Weights of a small mixture-of-experts language model, trained from scratch on English Wikipedia.
Size: 15 layers, 164M parameters.
Experts: 32 experts in each of 8 layers, 2 picks a token.
Below are experts of layer 10 (counted from 0) of a mixture-of-experts language model. Rows are named router (the router's row for the expert), gate (a neuron's input weights, with its number), up (a neuron's input weights, with its number), down (a neuron's output weights, with its number) and show model dimensions 256-287. Each number is 200 + 20 x the weight over its row's rms, rounded and kept within 0 to 999.
After each expert's rows: a language model's description of what the expert responds to. This comes from a sample of Wikipedia text that the model never trained on.

# expert 3
router,188,214,205,230,163,218,244,195,165,212,176,235,233,180,189,179,161,202,198,185,207,205,169,186,225,203,229,197,179,192,198,195
gate0,216,178,211,200,174,227,206,211,230,211,141,210,205,167,204,191,144,252,209,178,203,171,161,199,207,192,240,184,213,208,198,202
up0,181,196,181,211,222,166,201,191,193,178,237,183,217,211,159,189,186,172,189,202,191,221,211,188,180,214,171,215,194,164,196,194
down0,243,185,226,189,200,201,195,189,190,180,196,201,208,159,180,199,199,183,208,162,210,237,203,176,191,173,222,166,182,183,207,181
gate1,196,199,178,185,189,240,207,187,204,203,193,190,222,228,183,167,223,213,186,178,207,177,173,205,185,217,183,198,199,183,158,210
up1,193,211,190,220,239,209,239,186,214,214,185,203,218,193,175,163,180,208,205,186,209,167,201,217,183,194,206,169,213,183,177,205
down1,199,199,227,193,210,219,201,173,243,203,187,232,190,195,213,191,213,221,201,210,173,223,195,204,218,236,213,202,163,221,205,170
gate2,180,183,196,188,171,191,226,164,179,234,220,208,221,172,209,227,177,216,173,233,190,193,245,164,177,212,198,201,196,209,190,204
up2,233,198,230,188,207,204,235,184,225,183,215,198,198,197,189,226,198,215,208,201,182,181,257,201,201,200,207,197,181,204,187,164
down2,228,221,207,140,195,224,225,181,166,205,179,188,205,187,228,224,205,208,176,241,167,188,186,219,183,184,221,236,197,208,208,189
gate3,184,186,157,203,192,182,179,167,193,188,188,206,205,193,194,202,213,193,204,199,160,188,196,204,183,195,202,223,213,216,168,189
up3,209,207,235,205,207,206,185,244,186,191,231,196,199,193,198,211,212,226,200,229,239,209,180,191,232,188,225,187,183,183,244,179
down3,210,185,189,209,194,210,175,218,239,199,201,211,187,207,223,194,200,212,187,208,199,224,242,182,176,174,235,210,215,215,195,242
gate4,188,198,208,210,205,198,222,217,183,197,203,183,193,187,213,213,206,281,227,234,206,213,214,199,172,198,186,175,175,210,157,219
up4,210,221,216,190,219,197,205,216,218,210,174,168,203,203,222,223,219,240,218,208,220,211,182,212,198,232,204,195,171,205,180,170
down4,197,171,203,208,222,173,224,194,168,206,198,187,194,203,210,181,209,193,232,177,192,186,181,230,230,208,214,220,193,184,193,244
gate5,197,181,249,206,226,192,216,192,208,171,193,186,189,166,158,188,202,194,196,248,203,209,240,207,185,205,209,195,187,203,208,199
up5,198,195,173,194,179,208,192,212,217,224,227,190,197,154,237,184,210,244,193,194,193,191,195,183,199,180,219,215,252,189,191,193
down5,191,226,197,200,203,206,177,162,215,193,214,209,249,177,168,196,196,200,161,190,178,184,225,171,244,199,204,175,184,178,159,223
gate6,202,249,233,180,187,184,179,204,197,186,188,195,214,221,197,188,180,213,206,203,247,209,212,183,168,183,221,217,190,224,205,195
up6,198,187,211,208,194,191,180,232,179,179,189,226,206,209,210,206,194,185,201,164,210,213,179,211,182,206,194,223,220,224,207,196
down6,187,216,222,202,233,216,214,242,202,218,202,223,203,215,184,216,189,207,189,194,198,229,208,219,193,209,204,213,209,170,162,181
gate7,182,199,166,190,202,213,227,211,235,204,234,175,246,187,203,178,182,224,212,224,175,185,149,193,180,175,206,204,224,214,209,197
up7,182,245,183,207,198,230,173,194,187,202,184,222,195,205,216,206,194,164,193,210,170,163,206,211,165,188,214,189,235,188,182,162
down7,219,218,190,192,222,222,224,225,177,224,179,219,208,224,215,215,218,221,198,197,198,189,226,183,225,203,173,186,197,215,190,212
It responds to: Foreign name pieces. Mid-word pieces of non-English proper names and places, often transliterated or accented, e.g. Rishabhanatha, Nałęcz, Horsham, Sturluson.

# expert 6
router,215,193,197,223,175,186,243,176,131,178,175,241,237,192,204,183,214,186,181,203,169,231,199,183,206,228,169,203,217,169,187,125
gate0,216,152,179,203,190,202,214,136,228,199,158,199,186,218,183,159,217,201,206,224,221,220,197,217,207,188,187,202,235,192,172,191
up0,201,235,184,186,192,236,169,223,176,225,227,173,184,194,177,220,203,240,221,194,201,206,198,162,205,192,198,185,188,217,204,179
down0,219,179,190,224,226,206,211,191,198,201,196,210,225,201,183,180,198,185,207,221,211,196,205,201,201,194,216,174,183,218,191,232
gate1,204,179,176,201,208,191,175,200,169,189,169,164,182,147,191,185,188,193,188,208,179,203,221,171,199,170,229,233,182,197,197,212
up1,205,218,200,170,200,213,186,204,211,201,217,229,229,235,208,201,212,199,220,205,235,185,157,226,214,227,172,173,204,217,176,173
down1,184,177,176,218,197,211,175,186,186,148,236,195,196,245,202,192,225,241,255,190,201,180,215,203,216,207,171,185,235,198,202,210
gate2,203,222,190,182,207,217,202,165,183,196,173,202,206,231,194,189,223,220,178,222,176,206,212,206,224,227,197,171,194,215,224,226
up2,209,203,224,225,198,192,207,191,182,192,180,197,237,168,197,223,194,187,199,208,218,172,181,191,240,221,199,179,199,198,184,194
down2,204,181,177,183,196,188,194,195,211,199,178,206,208,196,197,186,190,209,197,236,211,217,198,187,213,221,196,180,216,209,207,192
gate3,174,217,214,181,218,145,224,184,185,229,213,171,219,150,182,218,178,189,214,197,230,222,251,210,225,225,178,212,198,222,239,191
up3,206,195,240,171,235,201,190,220,183,197,219,201,191,243,190,217,214,210,218,178,199,183,178,210,184,208,240,194,186,213,215,235
down3,240,181,212,212,161,184,191,212,191,170,204,182,193,222,206,184,204,185,218,210,209,201,198,215,204,208,209,172,184,184,180,181
gate4,213,182,174,198,248,123,211,161,221,216,224,165,184,171,191,201,205,237,182,195,196,213,229,211,202,212,218,168,209,211,196,235
up4,214,230,202,184,217,196,175,159,201,188,237,197,226,234,177,191,244,201,200,202,202,218,215,208,191,206,188,183,202,206,213,230
down4,211,202,209,200,178,210,219,223,180,188,218,244,207,222,208,204,200,216,226,198,172,209,185,204,194,164,200,174,180,223,219,211
gate5,191,200,198,181,199,233,225,174,201,180,197,218,228,179,226,211,188,185,224,223,202,193,183,201,168,215,179,213,187,214,202,215
up5,181,230,180,182,218,185,176,220,187,167,202,214,201,201,185,185,193,198,198,179,189,196,196,181,230,221,185,219,187,197,216,177
down5,230,233,195,175,191,224,194,224,215,220,197,213,215,178,212,166,200,203,192,188,211,214,206,208,213,184,223,214,213,189,220,174
gate6,197,222,230,213,190,185,208,176,207,220,190,209,193,165,215,206,192,220,164,224,187,211,197,187,202,225,209,232,197,186,224,192
up6,181,181,185,188,225,228,205,228,192,199,201,221,180,239,204,201,193,159,205,162,217,205,188,198,194,187,193,203,201,198,187,205
down6,217,220,194,212,191,189,198,206,179,199,204,189,161,261,220,197,191,194,187,251,203,208,227,241,200,215,188,185,183,180,203,185
gate7,204,201,208,180,199,182,239,177,216,199,223,207,205,203,220,219,187,163,215,198,185,231,187,214,174,208,173,185,207,212,169,193
up7,173,200,217,182,219,229,188,189,206,190,233,212,215,202,181,212,184,223,196,198,191,242,239,201,207,176,225,203,199,208,203,236
down7,200,202,204,193,238,226,143,213,150,209,217,205,227,210,195,205,207,190,215,184,226,204,193,201,196,205,167,166,204,198,234,228
It responds to: Auxiliaries and infinitive to. Modal and auxiliary verbs (had, has, can, would, may) and infinitive to, mostly right before a verb like be or been.

# expert 11
router,186,204,200,217,138,175,204,226,165,182,173,207,193,199,221,166,187,207,187,193,201,209,195,170,188,213,205,200,190,185,220,192
gate0,206,185,220,169,184,185,179,166,216,168,196,201,198,214,181,211,169,216,215,199,216,199,189,201,188,218,197,216,197,198,190,199
up0,211,214,172,183,242,211,216,190,163,220,210,211,201,210,178,217,251,169,220,212,186,173,183,190,184,162,215,179,213,190,182,221
down0,184,191,212,224,265,187,185,190,207,162,172,205,174,215,186,217,195,183,232,201,219,203,159,173,202,196,233,207,187,208,184,200
gate1,204,195,170,170,179,189,231,193,213,219,175,164,197,238,232,185,209,248,230,212,167,203,215,207,208,231,238,192,200,215,228,218
up1,205,210,203,176,200,199,174,197,205,214,210,199,148,225,190,200,183,222,227,187,180,203,189,170,206,191,184,193,172,211,209,185
down1,230,209,195,245,170,186,203,192,212,199,190,196,204,174,222,204,211,198,212,216,205,190,168,170,251,245,222,201,206,168,206,207
gate2,205,189,188,236,177,188,205,184,209,201,184,226,201,212,196,210,173,219,206,212,199,171,210,194,176,235,210,195,219,192,192,170
up2,215,225,225,197,194,205,201,186,159,217,157,221,204,236,190,213,191,183,228,172,176,197,221,164,200,235,196,201,190,149,210,196
down2,219,197,165,208,225,230,209,188,239,207,204,167,218,175,202,209,188,209,210,181,202,195,170,177,189,194,212,187,185,210,212,205
gate3,235,220,170,181,206,180,205,215,198,195,171,171,204,190,151,170,193,191,198,192,185,233,217,198,202,172,266,182,211,203,200,178
up3,226,220,158,214,244,186,196,226,207,197,182,169,206,172,184,189,195,223,191,221,195,216,235,177,207,180,228,170,198,198,180,184
down3,216,202,205,214,170,255,186,219,192,201,219,199,187,218,209,188,189,209,163,180,198,227,199,218,177,185,203,214,202,214,198,181
gate4,201,170,226,171,180,215,183,188,202,183,186,210,188,169,199,188,198,200,208,224,182,167,205,181,212,209,195,265,191,186,177,209
up4,207,221,224,228,161,190,185,202,187,206,184,218,187,194,187,195,180,177,197,209,205,188,199,179,205,175,175,207,194,196,223,192
down4,191,201,190,172,179,228,226,158,188,228,178,178,204,212,188,212,228,194,196,205,221,243,206,207,176,212,182,199,193,209,185,197
gate5,204,219,230,182,226,186,201,176,226,218,171,216,210,207,211,179,197,214,177,227,213,186,205,186,207,201,215,213,239,185,193,209
up5,212,202,177,210,173,191,183,164,190,178,181,204,211,189,211,174,201,211,201,188,195,208,146,202,250,199,205,194,187,198,238,149
down5,189,209,205,188,169,222,179,167,191,245,194,223,197,192,178,182,188,245,237,206,201,191,238,201,204,161,246,187,194,196,191,242
gate6,218,181,210,232,179,192,227,217,202,209,178,222,202,215,195,181,218,199,213,204,184,219,200,217,194,188,204,224,218,195,179,200
up6,209,190,232,182,212,170,201,205,203,191,207,168,207,186,192,165,226,183,154,236,188,181,153,209,214,224,206,174,234,176,194,194
down6,191,248,213,216,183,196,225,235,229,233,186,218,180,195,194,198,187,239,202,210,232,181,189,216,174,220,186,207,181,214,178,154
gate7,186,204,198,213,184,217,176,174,185,178,215,239,165,229,194,212,206,198,185,177,205,186,205,190,191,248,194,181,184,189,248,196
up7,215,239,164,213,224,209,170,169,181,186,189,211,171,187,193,193,219,178,196,183,210,216,222,203,220,216,186,205,199,204,211,176
down7,187,199,223,208,201,195,223,220,229,176,191,203,217,210,202,218,173,209,206,210,195,207,231,196,220,202,170,183,200,201,202,201
It responds to: Field label colons. Colons after infobox field labels such as Canton:, Seats:, plus pipes, dashes and the degree-minute-second marks of coordinates.

# expert 0
router,209,206,191,222,214,217,238,199,180,220,196,190,186,196,156,168,203,189,188,223,183,217,211,180,194,192,200,215,184,205,181,168
gate0,188,195,178,213,184,205,238,169,198,186,209,235,226,199,193,196,188,220,202,215,185,185,202,215,201,214,201,229,195,210,217,208
up0,205,198,207,185,195,236,241,220,199,205,216,207,188,225,196,212,178,174,206,173,180,189,241,221,214,168,171,205,220,217,184,211
down0,192,212,204,191,192,184,194,199,223,237,211,200,168,220,210,199,176,211,191,189,208,199,201,185,188,186,217,145,224,199,191,214
gate1,165,225,199,185,198,205,202,180,194,186,182,208,199,202,202,191,189,200,176,203,193,166,226,189,167,214,192,226,206,205,198,205
up1,220,169,189,183,184,196,202,190,200,188,173,202,230,228,183,182,200,196,193,210,176,225,174,206,222,208,215,163,170,194,213,209
down1,199,198,199,198,178,190,140,186,203,212,247,172,208,204,201,222,192,198,181,218,174,201,188,212,250,191,210,221,223,187,215,216
gate2,190,210,216,215,157,229,214,191,168,210,183,206,181,188,213,201,190,226,193,198,185,198,216,169,194,184,187,205,204,197,212,183
up2,229,190,139,191,212,168,200,208,181,177,191,174,197,213,187,181,187,204,170,188,180,200,163,202,180,210,183,214,156,220,186,216
down2,196,206,208,219,230,191,205,178,204,189,228,209,232,199,170,192,203,224,200,213,206,186,169,207,193,177,226,197,157,215,204,170
gate3,186,213,215,220,195,229,213,185,172,223,187,189,219,219,180,212,204,246,191,247,213,216,217,198,191,182,215,220,207,231,206,188
up3,190,154,191,206,232,218,169,233,182,222,184,198,212,218,217,237,179,189,214,189,194,191,206,203,190,213,190,167,204,211,199,213
down3,192,228,184,203,192,196,231,215,214,207,185,203,198,197,200,202,217,222,175,236,205,216,218,192,202,178,195,215,213,219,177,190
gate4,208,174,216,203,198,222,215,207,210,165,184,196,199,194,204,240,221,202,197,189,206,190,232,200,182,208,201,236,202,228,208,215
up4,219,220,225,195,184,246,207,196,197,210,221,199,229,197,199,243,219,206,191,221,223,196,202,180,186,212,225,216,186,201,167,199
down4,205,193,232,223,239,200,229,203,221,236,246,241,194,227,194,168,182,183,180,213,219,207,196,178,199,186,223,181,215,205,203,208
gate5,193,203,187,195,243,216,224,207,184,204,175,190,205,195,206,192,207,179,173,194,174,203,202,176,178,182,189,218,214,162,195,185
up5,215,197,197,161,223,174,190,220,191,168,191,199,215,184,201,218,185,217,177,179,207,204,181,173,187,215,218,182,227,220,176,161
down5,201,211,197,201,184,191,209,186,211,233,183,242,223,179,195,218,185,225,190,201,206,245,164,177,170,205,191,232,188,173,223,218
gate6,186,207,211,200,224,219,196,227,175,167,229,204,192,179,146,182,190,197,228,198,173,178,213,185,210,186,197,198,187,197,165,217
up6,197,210,178,152,212,199,187,190,206,168,168,186,195,204,176,176,222,213,223,200,223,182,206,215,222,203,193,205,238,200,167,172
down6,169,230,181,213,228,218,204,185,221,221,185,207,221,196,171,220,218,198,202,231,170,183,192,195,188,186,207,190,169,175,194,173
gate7,177,217,214,192,229,229,206,206,170,199,190,213,223,219,223,188,183,180,233,176,207,189,195,190,190,249,196,216,181,200,189,181
up7,191,204,208,157,189,220,181,177,194,178,220,241,199,199,214,211,164,182,206,187,180,189,193,215,191,236,178,163,225,184,203,193
down7,244,208,193,188,209,196,214,213,179,194,197,192,204,203,170,213,203,157,188,202,205,187,219,230,219,156,230,168,198,204,195,146
It responds to: Noun phrase openers. Articles and possessive determiners that open a noun phrase, such as a, an, his, this, plus the next modifier like first.

# expert 26
router,179,195,209,202,203,199,194,180,175,198,190,227,225,220,211,209,200,166,194,231,181,196,193,176,223,180,200,209,187,194,193,183
gate0,188,223,192,184,209,193,213,174,196,214,234,191,224,222,156,196,198,175,189,186,196,214,212,189,194,193,226,229,196,228,184,194
up0,215,178,172,210,195,244,180,212,204,208,199,179,195,209,194,204,177,205,225,188,205,195,204,200,193,195,204,185,223,160,191,218
down0,212,172,192,201,185,194,250,186,196,187,209,156,215,220,199,185,190,176,227,221,190,227,179,217,191,144,210,216,179,193,181,239
gate1,190,206,198,172,212,223,176,186,191,217,222,222,195,238,176,183,223,196,230,207,150,195,187,192,206,212,212,190,211,188,217,218
up1,188,182,194,199,175,195,197,175,200,175,193,200,179,192,223,201,223,223,197,228,155,162,199,185,213,249,219,212,242,175,186,183
down1,210,194,194,202,233,208,180,197,199,202,182,221,202,196,195,199,255,216,194,226,187,192,195,216,227,180,184,258,218,199,208,185
gate2,211,177,186,225,228,215,228,185,165,188,220,200,194,216,217,198,154,221,179,214,173,179,181,221,197,228,198,208,224,183,222,207
up2,202,224,182,149,187,156,187,220,233,212,190,175,201,193,202,228,232,153,233,204,198,198,207,205,211,209,195,165,181,219,195,188
down2,188,219,181,222,230,192,220,194,212,170,221,172,186,197,204,201,183,201,200,172,213,205,214,193,174,174,155,228,176,219,191,184
gate3,185,210,216,192,183,238,210,169,170,182,151,207,212,176,183,185,203,159,216,204,235,173,184,241,195,193,208,185,225,233,218,208
up3,209,223,197,174,187,231,205,149,216,156,209,197,231,225,184,222,212,214,194,216,197,195,213,243,196,239,205,217,211,165,183,185
down3,190,166,179,195,187,214,206,214,164,213,205,203,193,218,158,176,223,165,226,215,215,251,204,230,237,214,220,143,190,201,204,197
gate4,192,164,176,226,231,198,203,197,201,195,163,216,208,201,187,188,224,203,172,179,193,239,224,222,194,174,238,140,196,205,197,182
up4,208,230,213,234,185,183,201,203,190,249,211,201,178,209,211,205,193,221,201,176,211,169,227,156,184,180,241,200,192,186,178,200
down4,197,198,187,190,182,214,208,168,206,173,177,227,174,184,222,205,204,197,202,169,221,230,191,192,241,161,215,155,182,190,147,219
gate5,186,194,234,230,216,197,204,184,191,221,187,237,184,215,171,224,212,204,187,231,208,164,195,219,202,171,175,241,176,189,186,238
up5,186,191,225,234,187,196,196,209,191,218,191,234,176,223,201,208,201,201,217,207,217,185,192,225,194,192,156,221,186,213,164,251
down5,218,182,190,223,191,202,203,195,227,202,162,192,196,233,206,193,187,224,234,185,201,211,183,216,203,252,170,177,216,201,202,223
gate6,190,216,183,156,196,189,215,180,193,163,196,200,205,167,198,204,203,180,205,227,163,216,177,233,171,178,177,183,181,199,185,187
up6,180,235,175,164,213,190,192,193,185,174,216,216,178,170,186,199,226,188,196,223,175,226,191,221,209,193,164,184,200,176,198,171
down6,223,198,200,207,243,188,179,198,228,224,222,188,262,197,200,195,227,197,155,194,207,212,207,179,184,211,210,220,220,179,215,172
gate7,211,202,247,201,202,234,165,191,178,181,181,254,196,197,190,204,211,214,187,196,195,205,205,207,198,204,212,195,227,189,196,186
up7,166,200,186,201,200,207,240,233,214,218,214,136,216,166,199,224,199,202,212,198,209,215,174,218,195,201,213,203,195,225,229,207
down7,204,203,189,212,173,194,194,207,196,236,223,221,204,177,156,210,201,179,210,179,183,255,235,222,195,226,176,202,221,184,180,166
It responds to: Media and awards. Film, music and publishing terms in award and release contexts, such as Best, Film, album, Records, published, Label.

# expert 4
router,224,213,190,195,186,188,217,223,183,203,184,208,225,170,189,183,183,192,193,200,179,236,194,184,190,211,228,211,182,181,191,164
gate0,200,217,187,195,217,222,211,233,171,218,208,227,189,158,199,211,228,217,203,209,221,168,207,179,159,214,224,242,181,212,199,191
up0,202,169,179,191,173,192,202,197,200,210,172,190,210,177,227,200,224,212,209,156,197,223,175,188,186,162,208,238,188,219,216,220
down0,195,212,192,210,165,207,202,174,198,197,216,178,208,198,171,191,187,229,221,227,163,231,216,215,215,195,207,188,193,228,195,211
gate1,201,206,182,219,216,153,223,179,194,218,222,175,212,178,205,219,232,210,188,208,243,213,150,208,182,215,198,231,197,200,212,183
up1,171,196,233,197,188,203,187,224,196,215,164,249,197,223,192,171,200,213,197,194,202,210,194,153,211,214,215,214,186,219,215,156
down1,223,218,232,205,216,209,175,208,223,222,184,182,172,210,196,195,202,207,215,203,233,167,192,222,208,205,213,198,219,177,219,170
gate2,244,243,206,202,246,205,207,193,183,199,194,206,218,198,159,237,227,190,173,198,198,170,183,224,234,198,216,191,187,192,188,226
up2,193,212,215,198,207,197,213,147,200,221,202,184,207,193,214,201,212,182,228,196,223,219,191,168,206,186,190,147,182,171,240,185
down2,211,194,182,228,203,200,215,235,207,207,205,233,194,204,199,205,199,202,201,231,188,241,187,192,218,209,221,228,208,195,185,186
gate3,190,202,204,228,208,180,173,198,176,191,171,192,186,208,216,184,185,184,209,211,215,216,222,181,185,163,230,204,198,178,176,219
up3,185,231,233,211,210,208,182,219,201,159,212,202,177,190,233,202,168,205,229,174,228,208,199,194,211,195,213,179,205,180,167,198
down3,207,201,206,222,203,232,180,180,181,167,184,226,171,154,197,207,172,200,247,182,215,185,216,163,195,166,224,217,200,201,199,204
gate4,194,223,161,180,174,208,177,192,185,183,231,184,176,165,196,188,215,169,170,223,226,207,180,190,237,200,193,215,218,207,228,216
up4,225,188,192,190,201,207,214,223,220,202,216,198,217,197,201,231,189,223,156,211,188,207,191,166,194,225,197,164,195,216,184,215
down4,221,191,182,210,223,202,205,207,188,247,173,218,175,183,201,212,198,234,216,210,146,217,161,254,196,227,209,188,210,211,184,186
gate5,165,214,198,186,172,201,199,205,190,172,200,158,194,162,190,191,187,178,229,173,200,164,215,164,202,231,190,210,214,205,222,193
up5,210,211,206,183,224,192,218,189,200,184,191,212,225,193,205,202,203,198,162,203,182,194,210,213,182,154,197,188,236,231,222,225
down5,201,206,187,210,194,194,225,220,213,201,200,220,220,206,228,193,204,191,164,210,207,204,200,168,190,193,208,236,178,200,212,204
gate6,201,180,205,205,183,202,193,182,178,220,215,170,199,185,213,228,188,212,221,168,212,240,188,166,180,207,229,229,174,193,188,181
up6,208,209,170,164,132,216,192,196,185,189,199,179,204,190,202,216,176,201,180,174,187,196,215,192,210,194,234,198,194,190,187,216
down6,142,180,174,205,198,189,222,197,227,204,189,194,229,208,211,198,215,216,181,187,196,181,198,220,197,232,193,190,259,219,160,216
gate7,229,224,191,178,243,218,177,190,241,186,191,220,183,182,213,189,182,219,170,194,199,189,224,187,214,183,222,204,207,193,242,196
up7,172,180,175,188,185,196,194,227,161,196,196,201,238,218,212,230,210,179,210,198,243,208,210,221,195,184,186,194,182,188,214,196
down7,204,203,195,165,193,205,214,105,191,217,234,185,198,182,208,210,214,196,180,179,220,181,216,190,201,198,179,221,210,151,196,185
It responds to: Personal first names. First names and name pieces of people in rosters, cast lists and results tables, e.g. Chris, Michael, Nasser, Gino, Diana.

# expert 8
router,196,207,209,194,181,182,211,173,190,205,194,222,228,215,185,188,173,200,175,203,173,211,206,194,224,197,175,205,167,219,211,201
gate0,204,192,201,212,188,193,218,191,198,228,191,178,211,194,219,213,179,195,200,216,247,231,194,161,166,232,185,195,213,192,202,191
up0,241,182,201,196,220,154,182,235,217,202,171,201,226,197,215,187,187,210,191,227,226,207,175,222,198,208,199,209,177,204,212,172
down0,229,223,195,195,187,177,209,190,208,210,212,157,192,231,172,216,201,186,193,180,199,183,228,187,218,229,198,206,195,209,217,188
gate1,172,200,222,240,213,195,210,204,217,173,209,205,192,192,199,212,210,197,171,209,193,230,210,180,179,222,197,195,181,197,181,211
up1,204,199,195,201,213,190,222,223,178,195,176,174,210,212,197,192,195,209,201,175,182,157,200,211,216,208,180,202,210,215,236,175
down1,218,182,203,189,168,193,241,216,211,159,184,172,181,231,204,188,209,149,152,196,226,192,187,178,195,175,211,187,186,200,224,194
gate2,189,238,162,190,189,238,193,186,209,196,191,166,203,210,207,179,187,193,178,210,201,181,195,218,236,167,209,216,158,207,158,173
up2,205,164,228,195,193,159,169,217,199,200,190,260,197,176,188,197,198,186,215,222,179,220,221,178,177,215,183,225,234,183,215,204
down2,202,196,161,205,210,165,201,202,184,201,193,178,180,213,208,214,207,202,205,195,189,200,201,198,208,198,197,171,173,220,204,186
gate3,168,226,212,212,199,206,238,198,200,197,208,182,216,186,173,206,196,203,231,198,209,219,234,201,196,191,245,194,189,195,192,164
up3,210,246,219,195,253,207,159,264,245,180,183,206,227,230,181,183,186,195,236,168,185,196,199,183,163,226,214,196,214,228,204,203
down3,224,177,225,204,227,221,228,195,209,207,201,222,227,176,208,211,172,218,208,211,187,201,182,186,206,213,186,220,232,215,172,191
gate4,216,205,219,210,226,194,189,217,183,186,182,177,205,205,232,263,182,197,200,216,216,200,212,227,200,199,182,224,217,188,211,180
up4,180,188,225,204,195,209,188,194,212,211,248,254,196,188,184,190,204,236,160,189,191,187,197,181,237,202,211,186,222,200,217,213
down4,205,184,194,186,194,176,227,225,207,219,169,183,205,230,217,217,167,227,243,220,220,227,226,189,213,175,207,196,184,203,214,170
gate5,210,173,183,217,181,184,216,202,203,202,180,191,181,188,165,191,212,191,157,155,175,191,225,141,193,210,169,217,202,249,208,204
up5,219,196,177,248,201,199,205,197,197,200,210,192,166,224,193,189,221,213,187,218,195,218,246,210,203,211,157,226,186,199,215,170
down5,172,188,160,222,184,146,205,199,217,212,194,240,191,201,166,222,190,209,246,229,202,203,188,192,229,205,218,200,186,183,229,202
gate6,213,202,250,208,201,205,214,200,214,210,208,229,224,222,141,190,216,201,228,216,214,197,206,187,222,188,204,219,188,193,218,167
up6,178,199,208,236,205,194,201,203,187,218,200,221,212,188,181,197,183,218,224,185,246,198,191,193,198,201,190,186,184,181,208,174
down6,184,200,211,200,215,200,224,155,192,176,236,189,227,242,192,208,194,169,182,221,176,192,221,187,176,153,195,191,200,201,183,191
gate7,187,222,193,203,199,187,164,181,198,206,214,211,207,194,180,208,209,147,207,183,188,206,212,204,224,198,205,229,160,222,226,196
up7,182,192,192,217,241,194,182,225,214,170,183,207,198,192,176,214,200,196,191,201,231,176,215,230,231,198,181,179,194,188,216,164
down7,235,193,228,202,208,237,200,196,174,205,231,223,200,192,188,220,242,214,225,196,204,207,160,185,170,169,206,200,206,206,159,201
It responds to: Openers before names. Opening parentheses and quotes, words like by, with, based, and three-letter country codes before player names in tennis or football tables.

# expert 21
router,186,208,181,199,171,212,239,192,193,187,192,220,225,219,198,192,156,226,175,210,194,213,188,181,196,187,198,203,222,176,199,193
gate0,185,244,169,180,205,212,203,173,196,184,186,204,224,159,162,212,205,205,206,231,250,205,184,170,187,221,203,216,187,224,227,197
up0,191,167,213,219,185,206,235,237,205,206,187,208,195,181,169,177,222,186,191,236,149,185,199,195,171,186,190,219,201,201,223,196
down0,190,201,204,217,221,167,169,201,218,218,225,196,216,210,196,199,226,219,189,179,211,237,227,155,203,242,232,221,230,205,203,174
gate1,195,164,200,194,183,201,211,179,195,224,169,206,207,212,219,216,211,193,179,182,214,200,202,213,161,163,202,220,199,193,208,212
up1,196,185,190,195,188,200,169,227,225,185,186,204,201,211,222,227,198,209,176,175,191,196,168,183,181,165,220,235,203,176,224,201
down1,200,211,204,203,239,197,228,198,206,224,162,193,200,167,212,207,234,210,178,189,188,230,158,162,153,195,190,215,194,180,197,186
gate2,180,223,179,194,200,199,212,191,194,211,193,189,199,218,222,192,153,162,210,204,164,204,171,213,184,194,145,222,156,183,174,182
up2,178,249,209,206,185,202,237,195,200,214,209,209,182,185,248,209,190,192,208,202,193,210,203,215,195,175,182,231,187,168,151,189
down2,165,197,218,205,204,188,177,208,202,200,176,204,231,187,224,164,189,170,188,183,226,196,208,197,217,194,222,219,186,179,192,186
gate3,203,218,207,207,177,221,173,196,252,230,227,179,192,188,194,211,176,217,192,203,194,211,191,196,225,193,223,215,206,203,150,197
up3,202,183,160,236,192,199,209,199,126,230,217,217,227,217,200,172,194,190,211,208,183,205,202,209,167,179,181,197,246,202,228,192
down3,142,199,207,196,213,189,205,239,204,192,191,198,157,211,199,207,269,196,180,228,202,201,197,223,211,212,186,207,216,183,259,210
gate4,198,171,163,232,202,198,204,201,198,209,187,197,214,191,203,205,190,239,180,211,182,223,227,207,201,182,191,195,200,224,186,253
up4,242,219,211,206,193,202,217,194,207,223,217,220,188,201,222,194,202,211,218,195,234,226,231,194,241,209,225,194,226,197,228,190
down4,202,218,187,197,179,212,203,176,212,216,194,180,214,174,189,180,199,213,201,201,185,207,200,191,200,220,234,199,198,206,193,180
gate5,190,187,160,201,212,199,178,220,174,213,237,285,230,215,200,198,196,237,229,203,183,211,222,213,185,194,197,202,217,231,232,187
up5,174,215,212,188,220,229,166,191,200,224,257,233,223,198,193,233,184,236,198,204,186,202,215,181,198,208,222,164,201,203,189,199
down5,214,211,157,199,196,170,219,205,174,176,221,211,217,231,199,192,165,185,221,199,174,187,205,212,175,175,188,198,204,215,197,201
gate6,196,208,216,195,235,185,185,201,195,177,219,176,210,161,212,164,207,208,209,219,229,211,204,185,148,181,230,186,229,171,216,216
up6,219,207,194,174,207,245,238,191,194,190,231,202,225,197,224,168,227,204,198,226,201,201,204,201,222,175,213,207,197,207,215,196
down6,243,187,189,187,192,193,174,240,190,200,205,199,187,171,182,215,187,184,209,205,199,171,243,169,234,210,185,198,184,195,209,178
gate7,164,237,150,204,200,193,224,225,169,207,217,208,191,179,207,202,153,170,221,212,155,206,215,206,256,201,219,224,193,203,230,197
up7,198,200,212,194,190,199,199,221,227,206,191,237,202,217,174,198,204,188,196,231,197,174,193,216,187,195,194,188,225,211,182,214
down7,181,175,218,175,196,164,213,211,203,175,179,203,203,178,184,206,235,180,211,183,188,187,204,180,211,201,189,177,208,204,167,203
It responds to: Commas and conjunctions. List and clause joiners: commas after names and places, and, or, including, but, and combined punctuation like ), or ",.